From a checkpoint of a small mixture-of-experts model trained on Wikipedia: width 256.
Below are experts of layer 5 (counted from 0) of a mixture-of-experts language model. Rows are named router (the router's row for the expert), up (a neuron's input weights, with its number), down (a neuron's output weights, with its number) and show model dimensions 192-255. Each number is 200 + 40 x the weight over its row's rms, rounded and kept within 0 to 999.
Before each expert's rows: "raises" lists some tokens whose logits its average output raises strongly, later layers aside. This comes from a sample of Wikipedia text that the model never trained on.

# expert 54
raises: " ", "-", "'"
router,200,269,193,223,286,210,218,238,202,211,172,262,180,135,253,212,229,197,180,292,168,179,191,175,268,144,238,206,218,184,119,244,156,221,197,212,131,153,216,211,169,221,274,205,234,174,171,190,171,207,232,208,213,246,141,117,343,151,231,183,247,304,176,205
up0,166,216,180,155,186,146,191,178,240,110,170,162,166,206,189,190,127,160,127,235,131,199,280,228,203,207,218,185,215,159,202,172,153,256,207,122,134,213,200,190,254,238,205,272,194,190,181,179,232,250,140,228,211,164,186,228,271,147,231,190,168,194,171,185
down0,188,152,184,140,212,201,207,226,228,175,212,212,248,246,75,172,201,246,222,229,154,357,173,269,262,145,165,150,263,196,234,182,212,131,160,185,173,238,123,210,247,151,190,191,220,168,258,193,217,170,159,217,228,235,242,170,144,225,209,189,207,105,173,170
up1,191,218,243,204,214,204,148,218,202,120,239,169,242,185,189,139,195,176,192,295,264,175,155,162,194,197,142,156,158,246,157,254,206,275,242,242,218,213,182,197,200,239,178,230,211,263,185,204,108,120,169,200,244,218,187,192,254,201,222,122,233,255,214,209
down1,138,153,237,201,217,204,177,212,203,152,149,166,124,200,260,147,175,172,121,169,201,247,213,174,150,224,209,183,129,194,191,222,257,200,181,251,167,123,236,145,225,155,262,242,134,139,202,209,155,218,214,187,189,167,276,244,213,169,191,238,157,160,253,230
up2,170,202,266,283,189,220,235,198,212,204,246,200,128,174,111,234,231,216,184,179,110,163,177,212,180,149,188,134,264,221,209,225,206,149,238,154,149,241,151,240,225,157,204,163,166,230,151,152,221,200,134,184,209,189,107,159,269,229,296,171,208,204,221,187
down2,182,166,216,283,156,283,175,275,105,205,177,130,190,151,234,173,204,275,125,205,206,141,120,240,281,165,216,203,225,196,114,172,209,274,140,232,189,219,261,171,221,214,235,161,188,197,149,226,149,174,191,242,194,205,137,197,216,225,209,238,233,204,188,186
up3,220,266,133,224,206,246,176,229,215,178,213,221,177,176,228,238,162,163,164,189,147,189,143,212,207,125,286,142,129,198,147,171,139,218,252,206,153,217,248,189,184,210,157,214,208,240,172,66,150,283,200,213,221,170,196,179,192,157,259,184,240,219,210,111
down3,230,204,187,154,173,132,63,211,201,179,202,174,185,164,118,151,184,215,184,247,122,256,257,274,221,175,186,232,166,281,199,162,183,138,219,159,211,188,261,189,284,275,237,179,139,141,242,192,179,213,172,206,230,183,305,254,201,203,227,198,191,104,267,230
up4,212,204,184,239,135,271,205,190,231,216,122,249,209,163,170,201,225,213,186,206,222,205,196,124,215,189,176,154,267,202,126,229,245,212,167,197,214,226,225,229,140,159,242,238,184,252,242,206,217,208,168,174,265,179,136,152,279,196,190,193,213,225,141,172
down4,146,133,188,240,179,276,175,195,253,163,197,229,215,167,128,183,261,216,166,219,225,233,258,245,227,192,143,228,172,199,201,191,214,178,142,102,151,135,190,231,301,170,203,237,205,139,119,162,227,225,243,194,172,230,187,256,123,198,160,237,173,178,224,302
up5,175,157,225,157,183,241,221,199,175,211,104,239,180,195,193,209,215,252,162,226,125,213,250,246,227,221,228,196,103,201,214,301,231,225,174,232,112,141,256,154,258,227,267,166,214,161,229,250,211,151,222,216,157,186,223,206,243,215,154,151,179,230,190,161
down5,218,281,126,248,183,265,217,184,189,108,228,177,176,239,190,148,192,209,241,129,236,186,203,220,187,226,144,154,295,243,224,165,238,166,193,226,201,78,218,155,225,242,188,190,138,276,192,146,198,171,230,217,181,230,201,212,207,100,178,171,249,219,171,303
up6,219,242,267,148,217,236,263,175,223,140,213,236,233,158,223,246,277,146,213,189,189,233,206,187,212,132,259,230,210,197,164,217,190,143,146,178,156,219,189,231,187,171,195,215,244,204,239,153,189,231,193,225,197,205,190,140,261,221,265,90,183,220,215,190
down6,170,219,199,199,201,212,343,183,230,238,258,261,203,227,171,246,213,162,216,187,257,140,145,258,196,243,145,180,187,172,191,171,219,178,218,135,224,189,158,276,265,132,173,143,160,147,250,233,116,181,236,250,138,177,221,197,161,271,267,194,286,235,169,185
up7,168,166,195,178,227,105,172,248,185,216,226,241,168,243,223,188,282,234,150,243,213,175,240,198,276,182,212,186,261,227,146,146,201,183,188,260,254,240,190,190,220,229,217,248,257,138,193,192,235,189,160,292,219,204,191,225,209,202,242,209,198,130,207,168
down7,169,241,226,221,210,229,217,249,215,202,206,171,210,242,231,247,164,149,104,198,183,189,187,221,221,152,160,247,219,106,196,218,180,220,188,162,189,246,201,205,170,255,186,205,159,178,201,226,181,130,175,177,240,125,135,233,241,186,198,226,185,212,222,159
up8,190,215,139,251,215,192,216,183,211,196,217,213,168,224,185,193,235,190,198,205,215,203,243,282,213,212,169,222,206,255,166,179,230,233,230,247,203,202,235,220,218,212,230,265,213,248,233,188,165,272,115,262,221,319,196,103,179,187,140,187,177,217,147,243
down8,211,224,197,223,216,158,171,200,190,166,183,170,190,253,250,252,213,191,220,236,168,215,186,195,177,206,161,238,294,239,213,195,152,193,114,189,211,280,193,194,204,261,200,231,263,156,142,207,210,197,192,216,238,210,232,272,233,215,216,130,211,197,217,205
up9,103,241,153,214,206,298,201,153,176,220,228,147,242,187,178,209,199,285,213,196,146,245,212,152,219,182,196,139,216,208,272,242,113,229,205,141,232,158,190,178,209,133,201,169,129,215,243,224,154,252,130,282,176,165,223,147,265,188,203,246,243,216,176,172
down9,287,146,241,244,172,187,184,189,177,219,246,162,150,209,176,176,118,184,223,213,220,235,251,246,194,298,232,192,144,221,215,170,273,127,216,180,171,250,119,205,210,206,201,186,232,247,206,206,247,143,236,232,165,250,244,231,73,197,172,168,244,146,177,225
up10,262,234,241,161,194,171,158,226,254,220,248,182,169,218,189,189,167,225,211,167,148,179,211,232,222,222,192,157,224,226,140,126,213,247,195,267,179,145,233,139,172,234,234,148,234,175,176,198,199,183,309,168,281,231,145,227,256,236,253,180,169,227,204,237
down10,245,206,184,170,175,240,205,178,147,252,125,191,231,208,175,185,250,128,213,174,185,204,227,187,215,209,248,192,254,250,193,256,185,212,141,233,227,146,232,193,222,171,142,238,226,215,234,274,182,228,187,159,121,195,178,216,201,246,200,274,271,126,267,223
up11,225,244,169,215,188,195,177,315,171,222,196,256,242,182,189,253,193,141,217,288,203,181,153,126,218,229,199,249,145,152,186,280,158,207,222,176,196,127,213,156,232,219,226,251,168,133,156,142,205,272,251,164,227,189,162,209,203,154,211,216,285,321,227,195
down11,158,197,206,194,197,264,181,190,218,187,204,235,213,195,233,234,172,242,173,159,225,154,227,210,239,130,200,212,169,172,135,175,235,226,158,186,216,212,178,210,211,171,158,203,171,247,182,203,158,228,174,188,210,212,222,175,189,236,290,227,154,202,244,193
up12,233,169,258,205,146,172,175,238,204,235,179,229,184,172,267,228,185,196,181,173,239,186,213,242,202,211,237,206,197,167,238,160,288,160,238,220,169,132,160,168,163,230,211,192,169,187,120,224,236,175,196,169,155,235,117,226,186,155,159,156,234,171,256,211
down12,197,247,220,250,243,167,162,172,242,224,228,187,264,239,241,188,171,187,209,149,276,170,179,190,253,166,207,210,222,180,167,201,213,277,262,223,192,203,161,185,223,214,194,213,155,279,225,280,191,182,242,240,143,174,280,278,197,224,183,195,214,235,270,213
up13,247,222,195,202,222,185,216,133,224,139,188,267,163,179,140,176,212,167,174,196,203,156,236,198,187,224,257,242,159,221,141,218,215,145,170,148,190,281,133,217,145,250,239,199,236,196,206,187,137,186,266,105,180,191,173,97,184,212,195,214,204,215,215,193
down13,167,187,167,173,184,240,212,206,262,165,221,271,172,206,151,184,263,145,156,169,266,181,310,167,192,167,185,222,193,273,172,203,212,215,202,209,242,170,225,245,253,266,223,179,143,218,222,231,160,185,148,131,222,199,164,330,223,234,202,170,229,264,244,168
up14,166,295,202,163,200,271,211,130,228,149,229,190,233,224,246,200,176,166,179,142,160,181,165,203,209,178,237,209,242,206,144,250,113,200,190,162,279,192,193,182,192,166,151,173,119,229,214,133,149,201,132,163,212,179,192,161,219,157,241,180,192,236,160,228
down14,265,222,185,195,161,217,246,203,228,230,70,200,216,205,279,201,225,161,169,252,193,208,178,143,197,195,239,234,175,149,200,172,109,172,190,92,217,220,248,169,259,160,131,129,221,206,220,243,156,179,198,228,231,231,265,140,172,244,296,188,280,273,197,218
up15,158,120,121,219,251,243,234,155,250,165,189,175,224,188,213,198,197,223,258,277,191,230,267,225,128,131,194,197,189,249,118,151,223,218,176,126,167,173,157,212,113,257,150,200,208,204,115,187,135,186,247,260,248,210,232,172,257,209,232,218,228,184,226,166
down15,240,178,219,249,254,177,207,184,180,217,270,232,233,169,186,167,236,183,171,181,202,209,187,240,180,247,222,145,218,272,184,198,276,225,202,312,237,186,284,227,215,219,237,254,227,295,153,234,156,159,109,194,173,174,204,233,278,246,149,248,209,220,267,207
up16,234,205,197,115,205,150,173,228,278,187,164,216,195,202,114,240,229,251,219,161,64,153,246,162,260,172,205,226,205,146,255,200,221,252,201,188,250,127,186,220,161,214,195,170,235,278,190,218,227,167,210,295,188,220,167,70,208,207,147,161,149,205,113,239
down16,247,180,196,233,203,195,233,215,178,140,117,165,256,177,219,209,183,197,146,156,240,222,226,194,192,162,248,204,221,195,206,204,226,151,208,260,187,231,235,136,165,162,217,192,157,207,191,155,152,191,223,166,192,245,134,149,204,230,249,207,187,216,150,132
up17,199,275,278,247,249,200,225,146,166,194,186,217,200,211,182,175,288,192,195,233,254,208,153,203,227,150,238,276,172,187,74,230,150,168,202,170,171,282,167,221,174,277,268,68,226,243,222,158,159,152,241,181,180,192,218,120,222,188,230,203,211,279,187,114
down17,194,222,181,214,228,187,209,207,237,167,191,215,213,143,195,264,288,185,128,163,211,234,231,249,203,179,220,338,95,150,177,213,105,200,252,177,266,185,258,276,180,161,210,143,132,195,210,194,170,239,153,148,280,137,213,206,313,207,190,172,156,200,249,206
up18,189,243,213,168,245,248,204,145,192,175,223,170,190,235,139,178,151,240,247,278,170,232,226,162,177,156,282,176,199,262,122,270,230,199,206,237,197,211,213,191,187,135,207,228,173,199,204,177,187,218,168,217,197,203,249,183,219,144,192,166,250,239,175,196
down18,181,215,157,204,191,214,210,232,195,192,215,166,203,298,209,214,225,206,145,211,225,229,145,152,219,245,217,223,235,224,192,238,225,152,149,145,160,111,273,194,142,152,228,221,203,219,179,199,224,216,233,202,200,148,217,156,251,150,215,166,232,89,155,221
up19,147,263,136,214,148,291,190,216,220,209,227,203,176,185,182,224,153,220,231,168,111,168,171,217,193,215,205,200,165,164,210,295,141,199,161,217,207,271,199,180,289,168,170,202,233,204,221,135,186,212,183,189,228,204,256,181,194,198,213,219,220,230,141,184
down19,187,126,211,222,222,210,192,136,176,265,217,254,217,191,179,108,250,150,214,181,213,306,226,166,212,228,223,163,249,224,185,255,189,160,194,213,199,157,232,196,181,222,114,244,231,188,240,266,172,174,232,162,192,246,230,122,238,218,148,305,240,188,276,193
up20,248,205,173,228,246,199,205,203,178,197,161,214,179,160,220,235,161,239,160,220,196,200,219,273,198,162,171,222,161,277,254,224,185,170,190,116,182,174,142,200,242,225,283,212,216,162,272,240,226,243,193,221,247,226,189,241,248,202,222,202,262,224,198,192
down20,211,123,175,245,207,199,202,193,183,267,212,311,162,219,211,192,151,258,212,163,186,214,169,257,244,211,166,173,224,164,224,194,204,171,131,282,245,198,220,175,155,168,246,214,200,224,187,217,212,244,270,240,223,234,239,195,168,199,229,215,167,153,178,237
up21,240,233,187,175,186,277,194,163,249,203,184,197,213,210,160,225,151,178,160,201,255,216,250,171,163,149,178,203,201,141,177,224,138,203,203,227,229,192,191,241,219,236,244,208,97,219,173,171,188,264,213,201,178,171,225,100,232,153,217,201,232,247,149,247
down21,220,156,200,291,183,172,166,151,176,160,243,148,232,199,274,195,195,155,241,201,238,226,190,193,211,144,211,215,195,214,199,188,190,210,231,161,230,313,158,215,214,266,220,251,253,253,215,118,191,247,200,193,192,252,168,252,237,196,234,212,224,182,189,175
up22,255,288,246,148,165,274,239,235,201,214,159,200,214,209,224,218,186,164,142,222,194,192,219,192,238,167,243,209,200,211,172,144,237,129,203,281,177,167,206,219,297,156,196,221,187,217,156,152,225,249,243,284,169,176,262,277,264,179,121,168,182,237,160,196
down22,165,219,189,264,162,198,246,194,209,223,156,169,245,229,275,166,244,230,136,203,240,153,162,125,196,187,218,181,207,231,245,190,192,274,239,188,224,160,226,216,220,160,198,234,195,251,126,202,253,269,220,165,277,180,271,222,204,176,239,236,222,148,250,202
up23,220,276,211,224,177,236,249,194,172,145,203,204,102,157,183,238,249,180,147,200,225,220,167,272,208,220,227,143,239,194,169,142,164,229,243,195,186,213,198,201,251,133,208,210,129,254,145,142,194,165,189,285,169,265,201,152,250,239,224,172,277,203,217,162
down23,204,175,203,240,188,225,181,187,237,244,115,111,242,262,233,125,204,234,191,182,225,177,234,243,201,185,200,235,192,177,188,188,151,271,196,238,173,207,221,119,234,196,170,94,227,219,196,263,201,188,254,175,173,180,190,206,192,266,219,307,205,173,231,196
up24,163,207,210,212,187,171,222,165,173,167,200,225,223,183,87,111,209,213,211,170,202,226,179,131,212,183,175,213,274,224,188,179,173,190,212,237,214,261,252,208,164,201,210,193,154,178,132,206,251,335,196,253,199,240,144,213,250,188,216,241,252,234,183,196
down24,204,216,145,231,196,269,203,188,244,187,242,209,202,232,188,179,176,170,279,223,211,211,220,172,170,209,205,293,183,188,204,235,153,224,198,144,210,200,169,266,317,199,167,199,279,189,173,152,159,215,204,225,186,222,179,238,243,255,227,197,245,225,154,232
up25,182,176,147,236,210,266,233,194,304,178,154,206,203,155,190,166,87,170,184,234,183,179,199,271,176,159,245,133,197,196,133,156,228,186,238,189,161,239,246,257,155,220,170,143,236,173,184,235,192,210,243,187,246,158,215,184,255,187,200,215,186,235,156,172
down25,216,206,199,219,296,191,250,184,135,230,200,270,214,179,217,149,204,182,232,291,222,307,289,187,176,186,235,164,295,264,185,275,197,187,209,260,223,116,276,212,212,199,201,286,256,200,204,233,180,256,198,197,144,215,270,97,290,251,210,257,265,169,241,246
up26,221,266,245,227,230,260,174,285,240,221,187,225,267,201,171,144,185,159,275,266,192,206,192,138,178,122,261,243,209,158,241,226,188,142,205,214,187,195,229,179,184,253,208,206,217,224,264,227,155,173,189,212,192,224,106,269,173,194,208,269,182,297,187,98
down26,169,201,177,218,197,180,142,208,168,223,206,223,222,238,205,248,217,125,220,241,191,198,304,145,175,200,172,297,255,223,177,184,246,175,153,184,228,221,187,93,252,201,243,210,276,213,214,204,224,177,198,133,165,257,258,187,178,178,219,194,156,144,276,188
up27,271,238,224,178,177,199,208,156,196,183,187,200,190,164,209,189,214,179,141,178,260,197,225,197,241,160,304,265,264,147,184,209,246,197,252,169,179,195,220,230,180,189,245,224,178,202,208,170,203,148,217,133,213,237,190,177,288,206,146,107,188,189,181,175
down27,246,127,243,213,275,202,231,217,222,202,190,285,186,192,90,125,177,143,153,224,214,235,189,262,198,209,172,264,160,185,280,251,194,187,197,198,223,197,220,223,193,166,132,152,219,259,258,229,144,197,195,256,218,249,178,231,164,246,222,246,167,198,138,161
up28,105,179,64,230,258,258,180,228,240,159,257,165,152,210,164,158,193,211,203,273,147,211,224,227,198,163,182,130,176,190,262,233,218,248,179,251,178,305,162,222,218,157,200,205,274,175,206,186,192,186,299,209,208,210,169,177,216,196,266,175,212,231,162,234
down28,221,152,212,177,209,175,172,253,160,253,255,187,257,196,136,178,192,188,156,216,195,203,193,232,204,181,237,151,191,244,98,139,187,151,264,220,160,143,201,214,107,181,201,192,202,274,145,198,194,216,245,203,162,219,175,243,203,296,204,233,178,245,146,213
up29,252,255,236,173,170,205,208,204,238,145,160,296,264,228,147,263,184,212,190,209,91,289,251,216,230,126,206,161,168,183,95,247,190,223,212,144,178,254,174,282,264,266,269,153,266,268,168,167,211,219,264,186,223,151,258,156,176,181,234,209,165,290,213,144
down29,140,175,206,227,252,185,267,188,277,195,209,146,150,228,143,158,292,194,178,239,158,186,303,256,169,130,206,175,226,222,201,200,107,215,172,175,224,277,150,229,177,257,260,177,132,227,240,157,192,195,213,166,181,135,252,189,126,235,124,226,280,136,215,141
up30,145,252,159,227,186,280,234,180,218,170,270,219,171,242,184,199,220,123,146,258,159,212,159,206,255,201,145,150,167,164,206,197,119,164,265,229,131,181,136,127,230,216,193,183,163,124,226,172,203,244,147,274,179,196,185,175,184,177,195,146,273,170,164,171
down30,253,278,139,180,146,157,218,152,132,143,183,210,252,202,270,149,161,152,187,197,173,212,129,226,235,208,230,205,187,244,194,128,221,234,257,165,191,228,228,217,180,244,168,188,219,209,222,146,174,170,236,266,114,240,160,206,122,170,226,206,168,312,168,133
up31,250,204,129,159,97,300,170,256,210,194,284,158,200,166,159,247,175,143,195,151,151,177,204,125,168,221,209,131,140,233,95,200,225,98,188,161,160,177,166,111,223,144,171,201,197,146,196,205,242,195,206,195,165,172,178,267,212,251,206,207,243,277,223,173
down31,272,233,250,270,229,162,270,182,231,201,181,199,168,227,250,208,195,203,215,191,184,186,142,155,119,209,169,220,151,208,196,204,228,229,246,205,231,281,236,248,154,216,211,226,294,220,198,178,104,273,219,203,255,169,182,135,241,187,229,147,221,228,208,187
up32,144,287,190,238,205,230,287,162,227,206,213,276,239,189,197,272,237,193,226,183,204,238,191,114,265,188,222,283,167,166,233,214,206,128,230,203,135,169,186,154,211,252,159,176,152,265,193,139,202,219,203,242,178,235,253,203,202,170,183,141,254,203,229,216
down32,152,200,189,207,209,196,243,248,184,189,199,271,197,227,248,180,235,170,221,207,267,307,264,215,184,253,216,239,240,200,183,182,216,149,278,159,229,193,168,239,145,199,212,223,191,136,257,235,195,206,149,332,133,235,220,218,191,146,219,224,189,200,183,117
up33,200,204,250,140,197,182,199,188,138,198,209,163,181,189,223,150,251,149,203,215,242,154,190,241,216,176,215,213,191,160,180,275,154,131,176,110,184,155,94,232,225,261,174,204,188,157,220,139,142,197,130,230,184,173,256,183,216,190,208,222,144,149,167,157
down33,288,237,224,217,196,219,188,168,184,252,180,191,127,191,254,164,181,224,155,203,198,189,242,207,183,208,308,216,138,224,205,207,151,301,229,135,264,242,250,263,112,198,159,176,158,217,134,174,166,225,172,272,199,190,182,172,160,150,245,227,213,181,219,196
up34,217,140,173,149,189,277,229,180,191,158,194,206,74,199,257,224,257,168,213,181,289,301,258,230,195,217,250,194,269,187,150,272,208,195,189,226,191,158,166,174,201,200,257,243,195,219,173,227,147,211,186,281,230,178,178,253,199,178,226,213,191,237,187,235
down34,162,212,164,133,227,240,148,83,265,205,239,198,118,179,246,202,248,190,272,198,249,223,155,129,213,205,203,196,135,230,239,187,221,251,226,184,247,202,210,171,159,210,176,188,220,199,129,138,175,180,201,165,203,215,251,149,189,230,131,237,222,212,229,218
up35,185,203,220,158,266,213,194,228,171,125,234,233,238,219,237,227,218,183,181,226,204,163,207,184,155,239,289,238,232,173,102,189,206,191,255,288,143,201,140,141,227,180,212,205,229,168,145,178,191,241,251,231,206,213,267,163,225,149,176,124,181,184,193,232
down35,231,230,200,194,213,190,210,145,186,130,145,124,241,203,186,169,228,264,212,193,209,219,143,242,107,136,269,208,95,149,246,175,193,184,166,103,216,327,208,193,175,149,195,204,213,230,159,172,198,219,183,210,99,165,241,214,213,231,206,213,266,178,220,227
up36,141,215,200,127,205,231,231,213,293,157,199,276,176,162,193,235,223,195,241,255,176,174,201,203,235,124,248,182,168,156,197,169,227,160,180,176,185,196,199,161,225,120,209,312,161,186,205,239,198,137,228,152,232,188,182,229,229,166,223,227,235,256,200,164
down36,127,207,148,171,223,163,174,250,276,166,191,126,222,206,204,192,193,109,243,205,139,224,278,139,235,193,184,230,214,189,217,248,213,189,239,198,122,192,145,153,187,222,191,139,212,185,237,294,202,219,207,142,267,188,182,226,193,185,242,234,179,140,244,210
up37,183,107,215,171,153,164,155,216,187,193,184,145,146,189,230,201,154,227,202,205,262,206,256,209,194,223,189,238,189,155,153,230,255,210,215,254,245,141,232,206,195,187,274,213,210,271,191,198,195,291,199,228,204,270,185,151,168,224,195,248,145,134,269,191
down37,210,227,145,206,114,170,203,225,160,224,172,230,287,246,252,170,102,169,137,167,250,206,147,209,227,166,259,177,198,218,183,218,153,253,194,203,203,188,193,139,218,209,221,278,242,201,209,239,272,199,158,258,191,243,225,235,210,135,224,239,209,233,165,219
up38,219,226,192,182,236,191,196,215,218,198,162,210,227,246,189,231,182,223,140,232,225,207,204,219,164,205,262,278,156,208,79,166,194,174,244,242,216,251,222,203,218,117,250,237,221,140,154,82,245,191,161,145,205,214,225,201,240,163,195,197,231,260,165,250
down38,256,199,188,153,149,245,195,172,231,124,228,238,185,144,235,247,184,214,208,207,227,161,192,207,231,108,219,192,281,195,186,231,163,240,191,216,158,281,231,115,213,197,267,199,129,165,198,182,118,216,216,227,192,178,213,170,221,161,211,179,288,146,246,209
up39,291,193,240,229,170,188,235,247,212,227,151,239,250,244,214,227,100,239,233,211,214,210,243,163,271,248,233,231,205,161,228,239,240,197,166,238,164,158,261,259,205,182,163,183,180,114,223,202,188,218,239,156,232,208,238,217,230,226,221,190,252,265,196,198
down39,194,266,150,230,152,191,206,211,232,112,286,224,178,151,185,216,250,149,191,196,258,108,214,142,212,188,203,162,156,220,215,130,234,189,277,283,220,169,222,189,200,176,188,189,275,202,175,207,147,136,195,219,192,159,218,203,264,234,220,204,177,230,209,345
up40,229,209,143,232,225,219,276,203,222,235,156,135,171,181,133,203,226,264,187,257,181,206,199,160,210,214,196,212,235,191,246,262,211,274,176,154,184,223,204,165,188,190,222,145,191,231,200,132,174,280,222,196,208,232,172,283,244,242,177,208,198,241,230,213
down40,153,212,194,254,218,229,193,226,181,154,187,108,152,193,220,252,161,238,179,151,189,156,188,257,261,214,196,193,134,195,154,146,190,206,233,228,256,209,191,213,226,203,170,236,205,178,178,166,182,245,193,208,189,176,236,162,143,242,139,199,192,168,226,166
up41,193,207,206,202,213,183,196,182,162,185,249,233,231,172,210,233,267,241,227,142,246,213,239,213,206,211,197,190,193,175,92,200,145,219,214,231,207,175,198,173,132,239,234,218,191,158,190,155,199,187,163,183,200,155,245,260,218,196,180,143,205,174,223,187
down41,162,195,175,187,221,272,171,199,210,186,165,227,143,111,206,261,206,216,206,283,240,188,151,174,218,168,141,229,215,229,257,185,191,240,178,193,203,213,137,230,223,233,204,145,178,260,241,266,150,269,227,144,277,205,188,183,155,179,226,209,223,211,238,197
up42,182,240,201,171,159,264,176,196,133,144,285,216,171,175,195,189,149,135,197,156,210,227,189,207,208,176,225,244,130,131,179,202,95,175,163,186,186,224,158,150,253,194,235,215,116,190,140,171,233,247,170,81,174,228,122,190,267,219,167,197,310,241,196,111
down42,171,177,178,218,111,183,166,188,186,227,178,199,209,321,151,171,224,254,198,216,135,249,183,234,213,224,250,212,166,253,221,233,286,177,243,206,246,207,206,171,180,160,201,156,164,214,185,202,95,198,276,193,186,156,261,250,150,209,236,208,217,228,135,234
up43,251,273,234,274,241,149,268,248,149,238,196,240,251,227,189,212,179,248,239,154,225,222,156,174,238,177,199,212,195,251,162,188,185,176,166,164,154,181,241,106,161,130,277,130,222,238,206,179,183,192,219,184,155,189,135,175,264,211,164,167,189,225,139,165
down43,230,168,227,177,192,177,176,222,246,227,184,188,236,124,218,165,129,255,130,135,199,192,270,205,203,202,166,186,147,212,280,220,206,212,170,196,226,183,205,167,177,182,204,207,185,182,250,248,188,258,182,202,260,181,270,279,249,209,193,217,201,100,283,230
up44,180,181,239,214,220,193,293,152,236,245,159,211,225,126,228,242,223,203,190,208,266,212,265,134,207,211,276,178,213,154,238,224,101,195,201,161,113,112,122,173,182,183,266,230,240,226,193,166,210,196,194,190,198,186,181,183,226,75,158,212,212,258,135,200
down44,245,222,266,172,254,40,213,226,231,163,230,180,188,260,189,235,176,246,162,202,181,184,149,180,226,212,214,242,181,190,221,179,148,166,184,210,241,150,198,204,238,178,139,133,181,132,168,248,219,144,250,205,232,207,235,168,167,215,185,135,267,216,128,210
up45,186,248,173,187,153,254,198,265,203,230,272,184,194,194,164,248,215,171,198,299,199,173,154,121,194,174,260,168,174,256,247,253,180,233,162,224,167,204,234,192,218,170,202,200,185,127,191,192,204,188,274,308,213,196,213,199,236,178,200,173,225,324,164,173
down45,259,185,188,237,173,205,160,269,221,205,199,204,173,202,272,231,173,258,177,209,189,168,153,196,233,225,211,168,196,214,185,237,259,186,200,239,165,223,161,203,237,143,207,183,197,164,130,184,89,237,300,221,213,227,225,169,214,340,214,232,120,222,219,221
up46,174,220,204,180,170,216,265,118,174,153,258,230,232,183,178,195,175,168,196,166,90,245,319,204,197,197,197,165,222,110,239,197,135,212,140,154,203,183,192,190,215,111,178,225,156,175,210,221,159,301,145,283,222,171,223,220,251,225,183,199,223,195,213,199
down46,247,205,217,160,154,247,202,186,247,264,193,189,201,222,97,160,192,240,224,209,219,237,228,233,205,175,181,173,162,205,218,154,173,158,210,167,168,283,283,270,219,165,176,194,171,226,226,265,193,146,260,176,202,180,229,159,178,200,268,115,211,169,178,171
up47,209,139,141,228,286,169,244,154,179,261,210,164,174,230,240,170,132,177,234,315,168,178,226,190,187,139,174,176,169,250,173,183,256,95,214,176,191,175,174,217,188,178,181,183,267,174,187,185,213,256,230,148,208,167,202,223,99,151,239,187,200,186,167,205
down47,169,238,217,202,236,221,274,232,185,143,218,190,157,110,130,212,250,168,224,118,213,221,215,197,106,191,190,142,207,66,204,188,246,156,169,237,220,219,210,246,231,164,260,198,203,199,199,168,217,178,117,226,210,143,232,208,172,182,188,257,189,249,177,221
up48,175,139,145,177,180,182,209,145,184,222,222,259,212,294,194,211,187,231,127,247,231,211,151,156,281,244,256,117,206,126,173,156,222,246,252,226,147,189,165,170,153,162,201,215,212,175,173,287,204,183,203,251,162,207,176,171,199,175,163,208,168,226,245,175
down48,195,113,281,171,194,203,260,193,258,170,246,167,204,286,166,248,205,227,278,249,204,235,232,140,146,232,209,202,235,199,201,194,240,202,143,147,179,194,199,273,243,211,165,144,293,144,167,145,176,164,235,219,204,153,251,228,199,250,172,210,212,164,218,192
up49,200,168,158,221,205,236,232,236,233,200,170,185,190,153,126,206,190,252,226,262,265,182,234,254,107,164,236,174,185,253,220,233,199,207,229,193,192,303,235,248,175,213,182,199,266,173,194,192,253,229,236,127,194,168,138,218,215,271,194,141,198,194,233,92
down49,139,220,213,61,156,209,142,190,203,217,204,216,219,166,180,229,245,177,236,138,236,155,200,189,223,219,108,229,283,195,212,143,136,214,286,244,227,188,252,216,232,161,191,204,266,214,147,181,189,248,218,208,176,218,166,225,161,208,171,289,224,181,157,183
up50,112,223,181,188,210,249,192,157,129,78,271,154,78,205,191,165,177,199,189,291,202,279,203,265,142,248,209,197,165,198,203,188,186,146,206,198,196,211,193,182,170,108,204,222,271,225,184,234,106,165,229,207,274,174,238,162,235,199,132,255,79,191,132,169
down50,253,217,218,185,171,150,216,212,222,189,228,234,261,224,192,160,142,199,205,156,244,139,232,220,199,161,168,206,163,183,156,253,216,170,145,187,130,185,212,171,283,216,117,194,270,248,260,202,253,214,262,201,189,163,180,231,159,241,198,175,203,267,134,261
up51,245,213,259,172,251,206,245,195,191,126,260,211,169,192,248,169,177,194,155,241,155,244,148,243,168,185,213,189,273,176,167,225,218,170,245,195,225,179,128,128,152,163,224,141,198,180,171,202,217,176,223,200,168,204,156,222,218,203,152,155,219,155,226,142
down51,194,156,241,187,181,226,179,238,205,276,213,234,181,172,264,128,208,179,225,242,200,129,162,210,242,173,178,195,185,189,212,278,181,189,232,164,247,150,232,272,149,187,124,111,222,221,169,268,263,191,211,142,247,148,285,229,227,224,207,185,233,212,238,186
up52,210,116,247,264,196,179,176,176,203,179,219,203,196,210,203,209,99,166,189,238,294,198,187,241,159,128,243,144,207,213,165,153,202,206,175,172,124,234,195,220,202,221,227,197,226,145,202,180,229,77,221,207,246,163,200,206,197,203,175,217,174,143,169,210
down52,224,274,158,155,189,184,174,212,155,254,214,230,137,151,203,233,265,167,203,241,171,175,211,151,183,263,241,273,287,270,205,210,212,251,172,245,195,178,210,246,158,175,245,196,117,241,236,239,182,215,178,192,120,163,215,211,93,234,155,201,260,173,261,233
up53,200,282,214,220,152,181,295,231,206,139,177,237,166,163,239,178,199,194,187,287,220,199,194,187,138,221,290,159,224,162,144,299,152,221,226,177,104,160,114,219,180,210,250,196,241,105,221,165,196,147,196,295,165,213,157,210,179,208,208,148,240,288,217,217
down53,262,260,234,224,163,198,226,211,220,191,266,200,198,159,210,265,179,228,272,210,143,145,136,317,233,167,188,189,190,217,133,138,200,212,251,229,258,258,248,203,177,189,227,170,171,158,146,223,170,300,210,177,251,196,236,161,183,167,200,175,209,171,198,271